From a checkpoint of a small mixture-of-experts model trained on Wikipedia: vocabulary 8192.
Below are experts of layer 4 (counted from 0) of a mixture-of-experts language model. Rows are named router (the router's row for the expert), gate (a neuron's input weights, with its number), up (a neuron's input weights, with its number), down (a neuron's output weights, with its number) and show model dimensions 0-191. Each number is 128 + 32 x the weight over its row's rms, rounded and kept within 0 to 255. Numbers have three digits each.
Before each expert's rows: a language model's description of what the expert responds to; "comes before" lists some tokens at least twice as common just after its tokens as in all text. This comes from a sample of Wikipedia text that the model never trained on. Tokens count by the router's weight.

# expert 13
Colons ending field labels in infobox-style lists, such as GNIS feature ID:, Postal code:, Family:, and times like 4:43.
comes before: " ", " \"", "00", " UTC", " The", " Animalia"
router:125107083143051155167159139121079132108070112073098147133127189121137139154167130098125193107147119175163165160118082172052147107116086177082097167116075137164094164087138135098162139137129103158112105183172116129117119109138124091166119123153084157088147140140098111130173121158179180145156150138133105092157112084186145135169106179126106056147160132142106083157170127145148136041135124128193155106112164156110140119132094103104100125168108170179114121193133160112086124167080156036123104100168140162131120117095117125183061106144155150117118151087121102154150158173115175115
gate0:196066126113132097164089160104085131136155115134235108043099169126141093100094163040127087108111196115138162069179103152196164104161135126199052143113125150155145112142133088101124126076126149086111169140122133091139113129156123109112089158179120088149151124206201110179150098121099061110126153135122136100097210111141128123092081096132147133094082145116099162162116084095149158183168094127134144100130129139150146103125118126084097159169112137161067128100115104140108162159131141083188156118163131113137106105151165150099170136137128144131132100113123113136117134140108120090
up0:131124153141075155084131166173121138114111093119151104145194158195099166180145155097196099134130161148110127107148139176119130101108176121105131140144145122127147120119115117108108085140058152115157121208176109137126153132168148171070095113098096075114121107153124130170183124104093078155130130175106119099096131081175178154128094143118132158070155166127080079097120159076076201152133083187140118115119096111173171124109201107100152166135209120111104101163157092152126132142120117118089067094091204098105129120121124103104178144141122121125184112163059134152152179092137079132
down0:129126178150170116126148149212126161133147115160163133120105104163141137153105118089188190081215101165103106126097130149177110112132130115120129130144130143136108103097122144119083116118152138048059138130126081087171108138124123107070150181125141145167127140187155113129111090124139133218126067132151138148131121134078098142135099156161146163154105117138155154159122089163203139176130096182141146128187169100157155134124083125198068039132124161072046124127126101137184188147087147080195131110087140119160075179126097131106092148155120134113128085134126144127102114141128128111

# expert 53
Two-digit number pieces, especially century prefixes 19 and 20 in years, and digit pairs inside coordinates and large figures.
comes before: "0", " |", ".", "%", "5", "7"
router:139165127114126142157153091122111173059152134181146181111108178112116133156059146156082168115110164128130111142141109096120120109095094121131112155126114117174117084088097151131088137098131142091155082120094178145151095165134102151142134107152138095138094173140159138142201102181137158057151157118162121087112136183167169112167067109114124069115102101110087123132086141107125171113130078145163137114163132154104127136181172097080152085177075099150190119154197174094111146070147080142105146145119143096151177087062160131164102191128149152109147041162098152105128172102166127198
gate2:157097167161084112128096130129098089128141120105136111120099098108135134152123177113143070170097137122105053100160086134104098153164114114102126138104159102096181122120129099126121128178086090139128160096165092118134153137155099142203139117132118090154110116106107146113133137072112137120073108125080102091184062079099126149153162083198073095104100108184142119085095110142163064131155140160103183138094112139153132022109117128208163118116138116118087096150107094110179133138095247177130168079174147081120153144167112116131137162103132081174128177127147153109102091120150139080
up2:144190139114184147131142119110112140153128151110106179164101132086132126125131061112087178113126132111147154136079152116151130157141117130157138129218127146173014118118158159125157125085192186126129063124099144145135102094122182123071098118117133144076149101173124101128099113216170147165170165134178144154098167135143141129191117135084155168130128116066161134135149116152112207140148059105148069115132101098122100193110107121074127131139097162206191157135133142127083139128129059118121100129078155186104149133109155146158136132143146175125162083115129082105151132126137094151
down2:096102123165051107142096079136099135146169179125117113187094064110114139141129152071137107135133129114077085110168120114107141182145076107134102086154151090163124106137116153132143124143077086146104136149165134154091129143143187160158087126093142116109106135149145154105117134119129186189082129128135052103124136157127063172123134088134086079114096112126153163103118106117121163119134177154112173030164141120114109027114062105098169148121085176088137176106113058108166123142104116119190104114169104129130076146141135118150136140162159195127122153129155150187047088144125081116

# expert 62
Forms of be and have after a subject in definitional sentences, such as It is, was, has been, is a genus.
comes before: " a", " been", " also", " an", " not", " the"
router:143121145069121208197097167159149088120160111099153116122134133118163138124123089107142155116135153142085161127158137124107185109033074081153080146144185113159144160094098102132090120164190078036053163150076125112119105107153124123153081132166115147134094164158110110137148178115142178144177178105118117150159175107071081130086092093161155140102096174139158189119126092143127124124064128143123165154155128079123087144123120132087147152190120134065115147107140121119111111108119137115144125113141122129137080088056109133173125120089194206130147078183119133159120146128144130108
gate1:108126106098088106112180153109103109148102141142095096116157165115144172117179151140065109181120129137116089075116117094098167094100095074142113156111080113035099063122131084099074128136105170093111102124150138131191102105127065127160137156148171127068156176172156075093163166147091100132142089163099136114142146100137145144086127156098072102078054102175145117111047153086101102114125061134128095160116109118055144133117162145144101092139162119121149159109162147134104197089116167130157160083064107160105113105119147119133106164136139082150148117127166070122117096083151079159
up1:116086138090119123094156158123098149148128137138157131146128149149165125073125144160086115171115094149135116119129151128123147067076091161169096153088134131125117090128187092122073106153117142064115118164097154131117131116106134084143205102173147118124110138142201064144075138142100205085161094148105127143137151128171104142125136175108186074112105134148139121147138187069087081140133146110092117119226096140060091107117141118153081046094183089115166100140109122115094142080037123200168112104086108143086116098101137153174076176139105113139114096123105112132094130088172137127
down1:090109138070087180112060139175175092134177129136103062149128104128066148097133134187123182109140150079145101156124074120089130140191103128115120157109083219157112184067149191113152149125124152133112171159116139144117129161104135064150136117098073106171130117131072101171145137118157086156119136104130117101193219131150156076157151143132139117153102143163137063160130127175171151098170136112131155123113168127155131107144102077118136138164180138107094153129129150121149204152097137115158130137105145100109115093158093173050126164119107121138110100158091153106190151201113121143

# expert 34
Word-start stems later completed by suffixes, such as pass, head, campaign, prov, adv, res(urg)ence, mostly action words.
comes before: "ed", "ing", "es", "ions", "ation", "s"
router:128136099121169189122135113139129157153097171097196154141128097042120082135176099086040143094105190121110127141067083197164107080126159102100121113111118129100116144151088150187167108045118105153134132153089102103111097133086078124118186122142139153159108064111187113099127105128116128054140155099148170099136103110093159179133165113132120129152098122127146119069113182135165136176125136132140115135166118142110118105160124141081149151062083161151075096125149151110149142115201138119136143154110137091139171092159125150152098085121160117212155134114203101116136108117160172186
gate0:113123079141134136090113146142133096105099097155147115042194105121093111139078072068123109116113121136172120087139105117128141116167147118138137068152128114064160176127184122130101167127164145170135197114139097062133162057101135158213164146069181112105154141133086095132141124084121084130166141140180081104150091129167158130098124126127160042122118133113097102115148131079110125085196121132120156084048063141116128129109147100218138117150076135062126065110168089140143109161178122076115132093105147116154124162095090087135129141136129142135164113138123145109138142128104174136
up0:089099156124084091121126097183048117089152153166189100138105106072101157121142174157132137128105152157183098151155164123086114130131157120170094146136115107094128088118155135192085133093131169131114204133131114165160150057126173163127151167082126135113117120160146147136142131079077092096147166076148072091128089137068150119156077150139095069138141167141144083143145154168105115041157130200091123102085091140083175155105106089210134126168062142094064091075090149091122124158165124101119166116120174161106152125149103120137156140146139112179135104086100154107118128135140146125
down0:147189109152169090115123133162147193120152155078107097136076117102151116128125098122101071144115093190115129163098067082154109103081143072109117094166159208116123118129148097044117160113148120110111124130123121136108160161053137111150182155144171126133073142153150171115124163141158092089140168159112086101120097114121119179122166114111124139122145130118157092146127180177170119198124147097080101182125109086110107154170211143150062145098113110149072129166180119125123091152145175136158117150110150177152108217142203146125126125152167095114105189144124115136170120183152158135

# expert 18
Prepositions linking a noun or participle to its complement, mostly of, by, with, from, as in Named by, author of, absorption by.
comes before: " the", " a", " his", " their", " an", " its"
router:141172112097159083137165098117132078088161092165133127078188147146165181099151139109142167173138122172120105123148128080155144106143112192114131073105071160153069127117128129104140136141113164084064114155057162124090173096108135134126139100117121123171093121154199103181125080099100118148148147098113097123121173138174085106116101115178148140150118111080086162108135093199178139190107119125102122118151152179135103105113139122177096132056106154136171147202144115139088097150086199098093090133118144178137099104172148097144122093092074180098105113179143121097093111200101167127
gate0:089167155133081133145153135145141131102051119147067162146183151195139106202123161117152144164128112101104141094129097077167143106115098120134138091123131118120175141126143151130091130163123178194106077209133168164133156053113127100193146094103089090154074131137125134165183094163092127100113141123101127143133130132095181128124161171159132103159096122143168155152117119111130118149211144158171079103144141125168201107112084123098143121110165136044135088171165118087076107137129141070175071119101142145078146107121109189071090115141122145144175158189152130078117124111134127153
up0:136062143144189110124129121104137091153163109093168065189098142158131166092123130126062143092098120116099099107128126122121085144136158121167125115112177147119111140170143101105157142066132184102146132081133082121136092161103137148073118099142121141118163101164088170054129221155163173126152110122155193120133090087129151115138100112086169112136141130059066043102132051144136083113112109085136142151070140105107117140181110072127018153137100134144126141095095159158151150148140110157148152137129124135201108168142140094160100125085107114111094132080167136129094132162128104069
down0:194113129136139060142135164146149161142075161116103165136085099162086129119106133108101135140184172188152140038151160125095169068088090156115112128108137177156170120099104081157166158137205091113134118106127175120177081174146096114110148156097155113090111134093152090173120088119115232200114092161123100142075170115169102163086097125120146114176111140164137108123178167095095128117097125125165094106090131104124122125145168146128157088188187145143139135149088186182105123177124171160126081138123125150143160145110105174175142106089144118120129128188185131100139127118103159150

# expert 26
Periods ending sentences, often before The, He or In, plus commas, closing quotes with periods, and decimal points.
comes before: " The", " He", " In", "==", " It", "The"
router:100091113155114088116114069128110098150085114142103167118130115089157143085086155157154125106109047097151131135137109084081194079132089117121118167155162131146099083133176139078148140108118093149141162107145138126126134102161114059098180083158110171100126085157118140212164104116174179090066095075153182111066136138164153100152107190163157086143192062094095187099135150069114096140099163099171134129109162121098117104152085103089094117124121131189128130145135128103102144146166141183139114133148113128084104148074117186172090162131076144088124134082146167121141095102089162129
gate4:155127120115131145142121167162182104107106128157134132163199150112083089088087162150197150106132178135130114173104127157152132124134104153087091133096139133123207160214148171118183153121135118128123121145108097127142088170130185144151089101076089095129156130132151144072120180138119113110132164117151088117129132093136064173114132188163112125123067138161097127115091109106074153106131201145114087095109104108060107174197135114160081202160135141143151108129161103134099135105153061168088092171089092107171176090091137160106123113113183187091098094142126154179110137121162106074
up4:170133129090124094118092201141140110130081151143164159167157158087110086099115144154164171152100183107125103181092136167172148148132125120101101097132165132160127139198158167119167126122159130157149117135089111147170115121163201147115080085056151062144178109144139091131149156082110176146085163164140108111144152106160051170094112178127110105093146164142056111099064131116083105136095243136104105129126093099118106158153119124135077139111143109130173128150141043088109130126085098174118068139078097144138135116118116125128158076139127159058080128184122126133127155124115118150
down4:144074136152114095116071094142130136144127115159110147118170112159101098134183117080098126163155102153091121153139112121155136105136058111189153108103149113096082148153163119144173166179124165099164126127132139131127137123037112081085148094131141128087112091155138108175157141189072175144090180136087102173120137068145161116082120124179131164126129107154099121099119082142166049184133145093125160177137143141056083127089119148058100145166131140110177116132117184087141135105154098231105150198144143183167164131151180184184138094122164150124131129116128100098152115148115122165

# expert 8
Final pieces of personal surnames and given names, often in lists and tables, such as -ington, -berg, -ić, -mann, Henri-que.
comes before: ",", " (", "\n", "'s", " and", "i"
router:127113185095103092113122088162067146061118120183071172158116143117093147126115170141147134173114113105108129151181135121074143098121102134148211151134123170125172132143203127156120097146143070144129134083139132133132076183129118112152161197116058092106107123090181145066163152133055154184121124185158080115135175138142128120158105108094120132147139162173152102154152197126157099147086176107151122122065171152171144137131136171107158160167170154100143154141162169107145031119144135111153150111112171151140101076159140135095162135091128081091127114201110119121098146115090133095
gate1:134081116106124118163166102121128095127172144156084048171123144157111176109137104136134157138145081143138111123134077164127158140136081131114050107102155084078091102171122062152075139154115101141142137098152215161099160110121156147165130110162156154107145146155188141075120149147138114097116154133107087138124131094124072149109135112159105132115047152108137156174184125094143140135140162172162181104088181141105138141190155101184113114104141098140062137162144135160113100088134170111134101055150151104122119182096145173117068182064160203146159089132131105175117060092154121140
up1:116167177156114135093130133112141123121130102079195197122115142139124079127061127139116127141130131136157148129120118115116151117139181101113185143168077163130133141059121180099187115107162166113103124135118059135161166124140106101081152145127109149128097131104108076202111147062140094153128122119156152148181093159104136094185120110094188159108184107117093090125057088138086145117130108093093140104137064111134081108120185176136136151160121140125195111088050143105123181148106127154101173155129143131116138061188114116121192087173082098133070171152130115099166205106100127126
down1:122087149116135121155119145110092109051162122159141091101140156178114151158113096135189154123102087143151135148133127121098148157147086111162068186137117078094120186127091114116022163116159134118176101155126137120118133092105165180122185130121140181128137096148162162082161123160137104152092179112181095094143095143108082107145181121111156135083087092118117133150151118094136169168158131159124237147098166127110118112173141164198156119162136157112167100159097111155134104133136132112089134129099124135159104130101142184110109133113162158059195139156135206164125112097209158194

# expert 38
Plural and third-person -s endings on nouns, names and verbs, such as German-s, Ram-s, defeat-s, organ-ises.
comes before: ",", " and", " of", ".", " in", " were"
router:155142177139127071151161179129082098106107131120163108139170092079106124109117134198173136026082151122144113122132162134178136117166164168142185128119100160151113130147163158099151148141072131127188129157138144205133122147104117114168127141138111138104155114111123106159098113107084155136192190118173113173135123157126123152121149134141088071077117123112146179116109093073131113181184147177181089112083116134107092121143190169153156119051146165061140115100188119120131130112128171161078136150112150084199134098169155164127083158170151143091124161151073128103156095076088150119
gate0:095155113159118120144105116124134078041134073141091183136103072101146173172122141116131190106119070151067096117138117130125137104140154113108152120136155144188120167081139064109043108146127179133131141150084105138152092144191106131168198166115175119124169084171141113128107118141094081117108124144187093164074116126129159089168093121071110120157184158122092155096085147153113086114140106177102158161064098081052169155107091103127142126127168084091130135139089129154074146085114191104122078119117132097127108092164095122138181131124075166133166138090107162107139140127139079112
up0:203215115163136136186121158141151140080103080137138133107094152133152143123123123150109136103160132125118164089049139106097168184127090145162188151104154160117126078102154154130123150210115123136122114053118092174133125146126142112147144105085089076162118130123121172117077160125090135150095085110088122176085071166126125153142104090120137088146227145143119110136144174144105060099098096167120167138154151141107128144132135077124078149170189165106110123168071127140083110108171128096126153178132126055101172093132097136139117125104060179070084108143116111155083110107133088120
down0:103153111095116143171098133153178116127165036149116101130138128154133108118150082052124078129128108127145114139114202156118096097151148067170157106193179098178129186093136183170124098138109236163147115118124088158112153156128122066149129134147122158127140115100146152164106166159148102134132169131142134211121094144118198140116125121120084120080123099127135126119103093123129087112146152137182130109156116064116164104113191120141161102118172169096153174138115089109088145118104150141137147178152103174182136184114112161118165170221100158156105141046151087140121143095151129123

# expert 37
Endings -is, -es, -ens, -ians in names and plurals (Partisans, Portis, Stevens, mindorensis) and common first names like James, Charles.
comes before: ",", " (", "\n", " and", "i", "a"
router:107117190122098098142158183161142166156144110116072154170102115069154126109160084075155084165137089094118114132115185114065122041171083140143150140159161160194129106103155131146180166122118113155150124157195149069105155145156134055158117115133126104102122139185085186130088130129069169159113136139137105158143183176114113165094158122155075087128136149148187096145125139144148121074160108081175082088089108084130160127124133076103175144128180149132151111096145095130184104090114121178141133064121107150142121106160177099115151150139148110100109172195136136137149110159162107075
gate1:107096161164156129178123097155164186155151101071110122097135097146107115120126063100182126113106160255172136163123093117095120090125108146129160124143189149192138160104195192159100149079173106146117118118175061148124114122128123176134160141150118138150159111150138160091121135079126155128145154146088126150107155096106131124123116116153090113156116098144097053172125119146196094131120147107190131154123128128142093134137099150180144128062122113189083129165150116100063092093140141097171114145124165110117093131120109091105144167094114142163118135073164055165194186084120155098
up1:068158126151174135196106148117137160120084102136093120100117191122062105137100122141209080131093183163129152173148128121124147115101102101112156173051170087166120121097130141079119131115155139112132106122182141153145157167130176114116138175152141095160083183094149172158084186070155127114137161141180135138101141149131120186137153115131050174173101146132131060136082205124179150118150098094126110090150133137161098104107113133146128098139138075122077099146116154141170173102043099116128114153082119138184173115118130151139117129130113165155123118105162110172121198086104139059
down1:151108103081132073113169174176111116078064123146138064131084086139104190130117174137111161128118078137097106083201139156072091147088136223137146132148159160097134112108140108149158106147093102173084125093089163099085164124140112138128139094062117128115153138132126158154144099134098119111106119142098067060179171088150118078156131127098088075149107137158127190135164136078115137159150165161116142107150167120132167096083171134133093170183083109155149137092075113122134062164109185119098138132173085112092117142153142129143159113139133104112071096117081149149081120204146099163

# expert 47
Commas in prose and data, after dates (March 6, 2001), clauses, place names and thousands separators, plus but and while.
comes before: " ", " and", " which", " he", " but", " the"
router:133113096082159125122101156125062114156085103183119143115149157059148160086085143147155191155144096183127106132171152185077184114124148107124132183080073155166104153142180124084149103163148168141137133058106163135134141132192126137091133093144152124103094115172089106132112066086120162134140130077149154098130098151103176096129057108089133113159140118092097111105082106192162102163154180130185140122116158107161132135075129105092128104171090104169088118166158135109087176141125112131135161174149125169164075142113166156194128156082092178090066109112125166104161140170091116106
gate1:126161117169136101176153122125117160139167129115087133052208111150143135140139167136130074154059094210119095123106072126134122147108136125139096143099080121201088119107165172156165143111138135082141141129163124056163161099138122108133129096048139118117169086151087147117097143159087139138111092157118080101062107135147123115175124137112125069123120131104116103111165153092131143132116153206115112113092131125106135131097152093168075070111098116179123171090109125107104130132163134192092103141078078172194124086127109069103170159138124127153126103055142120218135092095172099145
up1:108172151128181137141168096163089182077127163130151120140122085141137125164104158090095095156111096152107123138044158120140075135142156107111162110118089084093172125087153189175158144121100130132147112120142153090125146188130093181160156134118181065062124109156124171104093075151068119112123129123053123139134066107108123075149136137073148119121143132075131113107108133038118132115109145123104098110099092180125181078081178114184118145081107112095158180123109105124131138155148093137057155079135133187135119133136115075064106130148179168149080110075142114166084125129129184121
down1:135077155097059101152115170091191089186105099164107147107141135127113115105127125134172142073174171115161140097152109122080139073154140127137131158079165171099148162148184120053174124132184180105147094152080190148110119115108148116067159106117050203197132102105095112198137147138117132142111142060182119113153161109157087133134159098187122130127110158171134099122170177149178087138175096107145092141118113122117102137114146128094109130155108184127075103112153164110086110107116134100159114139160133095142152157115112152195163155119066154081113146145150134100152073121120178083

# expert 0
Opening round brackets and other openers after a name or number, as in mayor (KO), (1941), and also °, ^{, _{.
comes before: "19", "20", "born", "C", "S", "18"
router:085076144110132189106096124145044128174083091173098157105141164131175127073145053106121119110114188107110178121188157139134096110116137077090079183091113117150204183153164138089146133091116153119131077124094174118132134137185061093120071124083142102121078146181097127139087075145177134115149117128160057162148170123107188129120134157166084149141156102132113136131169152060158137130107112158185109089125183110172118104115121151088142142140125151111108115112114180130139150090141166152079148158158089167145115135118101112138118169148119132065175144112094145133160152127148179075
gate1:110077101159102158135136118074110177109124122173129088094162144168166048161109134142084138136089147127117131128046104120135130030088108161139111150117114120144150118124082142126100057170129134089109137112120107150158173093207134201121094141129076120139077160116094130130099124161087111058128120097146102149115113188171126152159154093101104161114151084145116149120124059185074118170120158184140175127136117115106163153116098137146127105133084196171111144109108123099148132092155167091127150162097155171116149185081062104144072103126128076130142138163137088127155107087053114170
up1:133070059123106152175135092111068108084148114166105089064147127135129094136185112129127136116097140095120128129064123128102160063133132142102139156102113159155151145100097135131138071157149127140109131137109151142106159155190121154117110163127117113101142152115085120152127114214075082041142127077143143145119089160176118155115157077115143169121148069113106151130088139185056135180084176193134135136118109114119131116165125116092107120121095164115151109101176149090139089106136204074129171163127189171109150152106038122107099071129091133094121176137067089142166118074108094143
down1:103128131131141150143125056136113139076198144133119121156088101145091141136107140096125125099105095126104124154120156112086090130110092100170110093153166130115084160101122117166076145229123133177106162152152127124128138094196182117098102127186158177123151084135061103097133132091060095157154066100199125114084135122091130111058037089153109137122160135090149093108155121167160138108139164143107158203162148085107142120216087137138110127118129106126159115102119151185130150153108091117123122143132117136132138115153163118175128077101217173175136079132091185157128134134131103176

# expert 9
Final word pieces of personal and place names, such as -son, -er, -on, -berg, -ington, e.g. Bronson, Opperman-n, Herbert.
comes before: ",", "'s", " (", "\n", " and", " was"
router:103135144143120083095145143114110113076115115175134147136149141072169121115156107168156198176108160078084088174139149166129091135128119144144135051080074151099142100088153127119134100095169115112064115071116085158131101146114098138159161114093086116139156120081170108088158125132163193166096156177146168092123209123149082114095134093139087124134128141126210113159191113137161135105091137150150138138130155126106132128111100181116153142126127144149160134091163056135163093149123126129241160169109138120161157028169085144120137170116154096072093131118143139151149085147089165148
gate1:097102168112183214110133148093143079105143133153096097140154128118155100112114143138097116171078093110110133185103117090161140118132153101146112123166165107144129216130164117157140152114111099118153118118117073160094180196112101140192155093174133105117087096107184159113144130127128128162128175177146173108096113096183121094160145137076163115151105167126084156168115143158159125137086184132146165121124134076116135133162177150129172127145106119150186114136187065065194125163114174075161185097106118132161105065075102107089150138101165131122154184138149065117143183131144184087
up1:136105094146144109143137163086087138100101111198155129123166176214097086098155158117139127100153078132120078131066093115124148133151093145136125123129099173187086132067109128202096141149124114162142169161159167099090079172170170181181134157111137177159122149099228154182176144069128118179134103101123158092112155142118132137103127113112146143102072167143150113175116113119106124133108123110143110125143081109094135114150125127123085092118140127121156115126168139132164142148142214126132148075203192099107139106132117105103091112129178196133084103157158069164188139082085133094
down1:138062151126130124085119126121134213170115118125064133157109103063248085102113079145109130178109145098058152166144162093111140158125205156092176131135190166138198074161071088167120119121145131110122106121108097165182091159083153119151121111106049123110141120099134140142105115111139181125141125138095113165070122105156141104117157103101141132147103188093140153082062146124161112151120169138128118066088127146154096160100132146112106119127106155098157112142087098155144091175133086158126122126100103142122088117160155134136180157144092112153166177141105195077130130160163089122

# expert 52
Prepositions such as in, of, for, on, at, from, to, during, often before the, including sentence-initial In.
comes before: " the", " ", " a", " his", " its", " their"
router:129130117086106090081116138090156109112078083110086122126206157110096107067129178157143155137114148119164189139149064141161087077118133150113103138135107166094078182148193124084155139159117190098127184136150122132157173075131146127073115162116146121145144125123112098182156137152127102142170127176112154201103167144148178089134095112142109146138137098120140136099122110125145187163150122123111139198152154115116147143085062117148117159103171114144144051140174146125210155157095119140096090182074172175169140136161175122150134095143066093119167112174155072068118122183123118113
gate1:115123100089138134165153082023135116120148058081143125148068095076173140154130151139153083123095106113123182131115180118126139075142165116145169039180086053123179099117098106105121105113088153124121069142118140182136108082101140114094163119072130130090107078129108117110115148116130180125124145100141157081127123101126140084179121162118177105176083062157137158121155071132122053113140165138118099132051180160105110072160112125148145070084102086149124162103127061110107171136125128144142160090111095122098130148145139137084099144060175134106098122163099110139108149129139119126
up1:167116104093154144138157116116100167093191166149108142133101083139154153088115136112163136092113079043146118093159131203096043154143126134117132138134180107091132170079131124143128151158152134145132152191130127117148105101150169123083118133106152177083160157130172144068146148087176127137100148107150099122081163117221103125141101088132148177113152148093056181087102123114126203136114135139136095101154161132158105083178111123139095095103098165134117103126079079138155119099106184063124153156118116167123129213106166097136109133128115128130131219121121114141061086117157072165
down1:128134083076087075051116106170139177148061166174107188124091127098151116115112098115120150075172143163157136102146137092112146152131113102154164132137072181194195104137043130166145156092161150138130169107083144129154134103175122173163085064140052087149098120103085118168166107128085146137111121178172146161162120105091203125111119139146104094120113132158169084172085123127164105105168134133110159084139105161093171161081104136127153095153112121122135104142145165140161135136145119163130096061107124122134136036154141122145178178134143121162134107122125129151159100086157196142

# expert 25
Month names in dates after on, in, or a day number, such as April 16 and born 24 April, plus the pieces tack-le and Pl-ay.
comes before: " ", "a", "ft", "ton", " –", "ans"
router:171122087164082118099191132168179116098120186088152100183136115069072126135146153150153152102144122116080144166130135152117158164164160133102141090110116073128099114120136111119164140124076120080079142086162094195188120151101144182096118083076180148102063052107142150087117090170105119136139144184151116128073070179078164089110124063125167113155142162154116102151131106193139189144136117136137148084071115170128131119118155075141173134134130108084115176135103165066168101094180128140097155123132147140165125103123126150129092151153088086101177143177128107108154131090154088114
gate2:138114159126159116117096093091117121148125147119199114125203119106100139125088109097098172147146153136105105083139079160100134126092141199126114157170093160152108072105179120078144148128119133143200142122202175166137136135151162138129134184076105121089107105061159130185172108131155123107144142149153118105174171103109127122097115088147170161132168147123162132111119183112107145196161128144118151127139119108154128108098142101159185112145143102117071143165121080097098177085074101120085154144233169140135134123131107174197128113103044120122163135151125109081143087084071058089
up2:093127178116153157140131126173059110152181121138170119147182132110143188156078118165119102160138171193146108071125113167076136100109155196162142150174132109146134107108182144119151125115132145124201124161185134143095122140110153135100124199106111113109138108037155126161165127156103152141104132151136146149182139099094141144161159062145133167160137127139170156151134156128131090148147104137087136123111124123184132154098161109149198143118194062215093161135128083127124157092070137142103206133216125125152129095155125143167110111120085151110159144129164151076126084123060121082
down2:083160107130111159102110112133083190112147175125098135125099190237104087133132125165117144139104154125157160125082114124087138120113176112125125114139143149130240117126094164130089113107129114135088108072144191087107151131134131147113079120165180101148117179121146120156115156120167130122118161152107130165162128111129192112202146142079127110113061185116110151151146135087147089099129082098117093094094110160101113065118105238034120116131151141095133200137116182127113098108097093135156155152191125159131135134136079102076181151144141124133109122072125110133105120116091131102

# expert 6
Noun endings and whole common nouns, mostly abstract or plural, completing a word before of or a comma, e.g. -ations, -ity, services.
comes before: " of", ",", ".", " and", " in", ".\n\n"
router:095140123097084125136150147137134072181167078159076135133163161136135090170084113080131084128137100132090124101094155105162127135141072123125095156137204160141171081117137116109067109113110096150138110119076144096106091176187112140137121194170156175087147198157205157099161102120158066178072078124179114163160148122150125139118148131126101128102131127163117227109136149119092170169125155165219092152139108131135126099166105158114133157116139153094113109086131054099142061115131112089158130073148147097096107082093104138173111162109127152132115127128174111129109151103091104076
gate1:116134054168059095173096104073140135164114146112111119110151184098059111116173096137087141166178172108132093050057096156122138151093151180124166071114140137086163120150076098147181081194128083118154130114118196115126066107131148124142083093149136142123159150160111101115179124140140132200103166163074171153128172124118088146152120130151114155088067137134105140134121103103110129143120136111188144105088187112175147111097158177155153122151129114122132174125165130129141129129131103148109122175141113061149155193093194119127133097082118146193129117083166140141078085155103154131
up1:138139161118148139067154126170086157119122084113121102144109098136197145181076136130112087110094078140148166174172165122136103164199106105175081142160112133204081123110140098114119175084117176112105093139117092141159183161125146143149148127051116126161048146096138165104103139128102105067085070112139117113137117124218186100084163108144170112129177096158130115180133147173118138099129126152089111140127034107091131162126121105107083132124103148146114114120098151127128134135102169081155085096095142139119130133164098173131140191194124144131133131193125123068166189083138102133
down1:088122049130077150123094092119079106133135118131133115139107105085084146109159112187067136125121208079147127084140137108111117183101091178181170088139191112111167142133117122167107083146046037149168139127151125135114132079131154137171099128142117131163156178176110088136167083128148124150074102155145127169066124119103140127102097119128134123098117158114066130081158076125161143154110132108174172153176112122161111174118160159123126137112131098170135118124159138132139106099104113133168174146163125107106188114071140094155195102105134145129148110078167130141154074131245164117

# expert 16
Pipe characters opening a new table row after a line break, plus list dashes, colons and numbered-list periods.
comes before: " ", " Total", " Party", " Year", " Best", " No"
router:110128069076151148163113183085183078120117144122101100105144121136079153170162163187126132164129172155133132093116096144141140130133090126168188097097088156145145173121114150151172086126096130151155167178181151170077134111109166080165134069084123154128182112146093169080095157148168184171090175142167118087168113194159175150152150206117132167111147133137135102137111165118076066081099112124129144140103079149074125094106090127125094178147110093108160113095093186129146135138191156099122095151146112117147174111139073120142138067101155135138159143087095089116148184074124103122
gate1:090124100148074093170137190097132187096125186130092146107115117141212130076147173128171061082133153133131167108115124099149167123169121120130109153186113143112138083130063133112155144121157078109145127146194155139103106163134087105112141109147097096118127100123191157101081106160188102164117142138151103184155130108159177110154076122134166100153137116153234114143172135095106099174143128102158118078081122134123123144139120215149150063094211128103056123147113174151115122165175091095167132110129113128144103132156167129154109143121146128087087172171066138105122140134137108087
up1:091137081179085086220142162103171106111101222127120139099084141123131130105142159122202074103123169131159149133118121160142140123163104115152162137186138140126138122120086152152193179133103058110135115155203162133078084165090144089136132110142083161105139131138177159135080136153177104197093147122180090152167117139138162136138092135110186107145145127139183077089142101125093107150113116121192120099100157113123120149131106191115126099099138140120042149142185118156146142169134128100148125122188124139069096113166167140135103124133181161080071173167102125127107139114119082082
down1:170133161159068142098103087160157082093113165134079100126109164128133066139111178107161094166174070161104119103124123166169164133147177061140072165158098096094121063098095139161083138158112102151090142154116131089136152141094114100110137167112119160112178091146065164128125146121150150115154100086124109050111091122117113146126175139138107121090127166120133084146127152173136195141200132163148098147187094124149089133121062126200118132130117065108101190161171131115147089137052182087118124149199135152105041106146120085159122102154110119091152140122143145154141101143130113109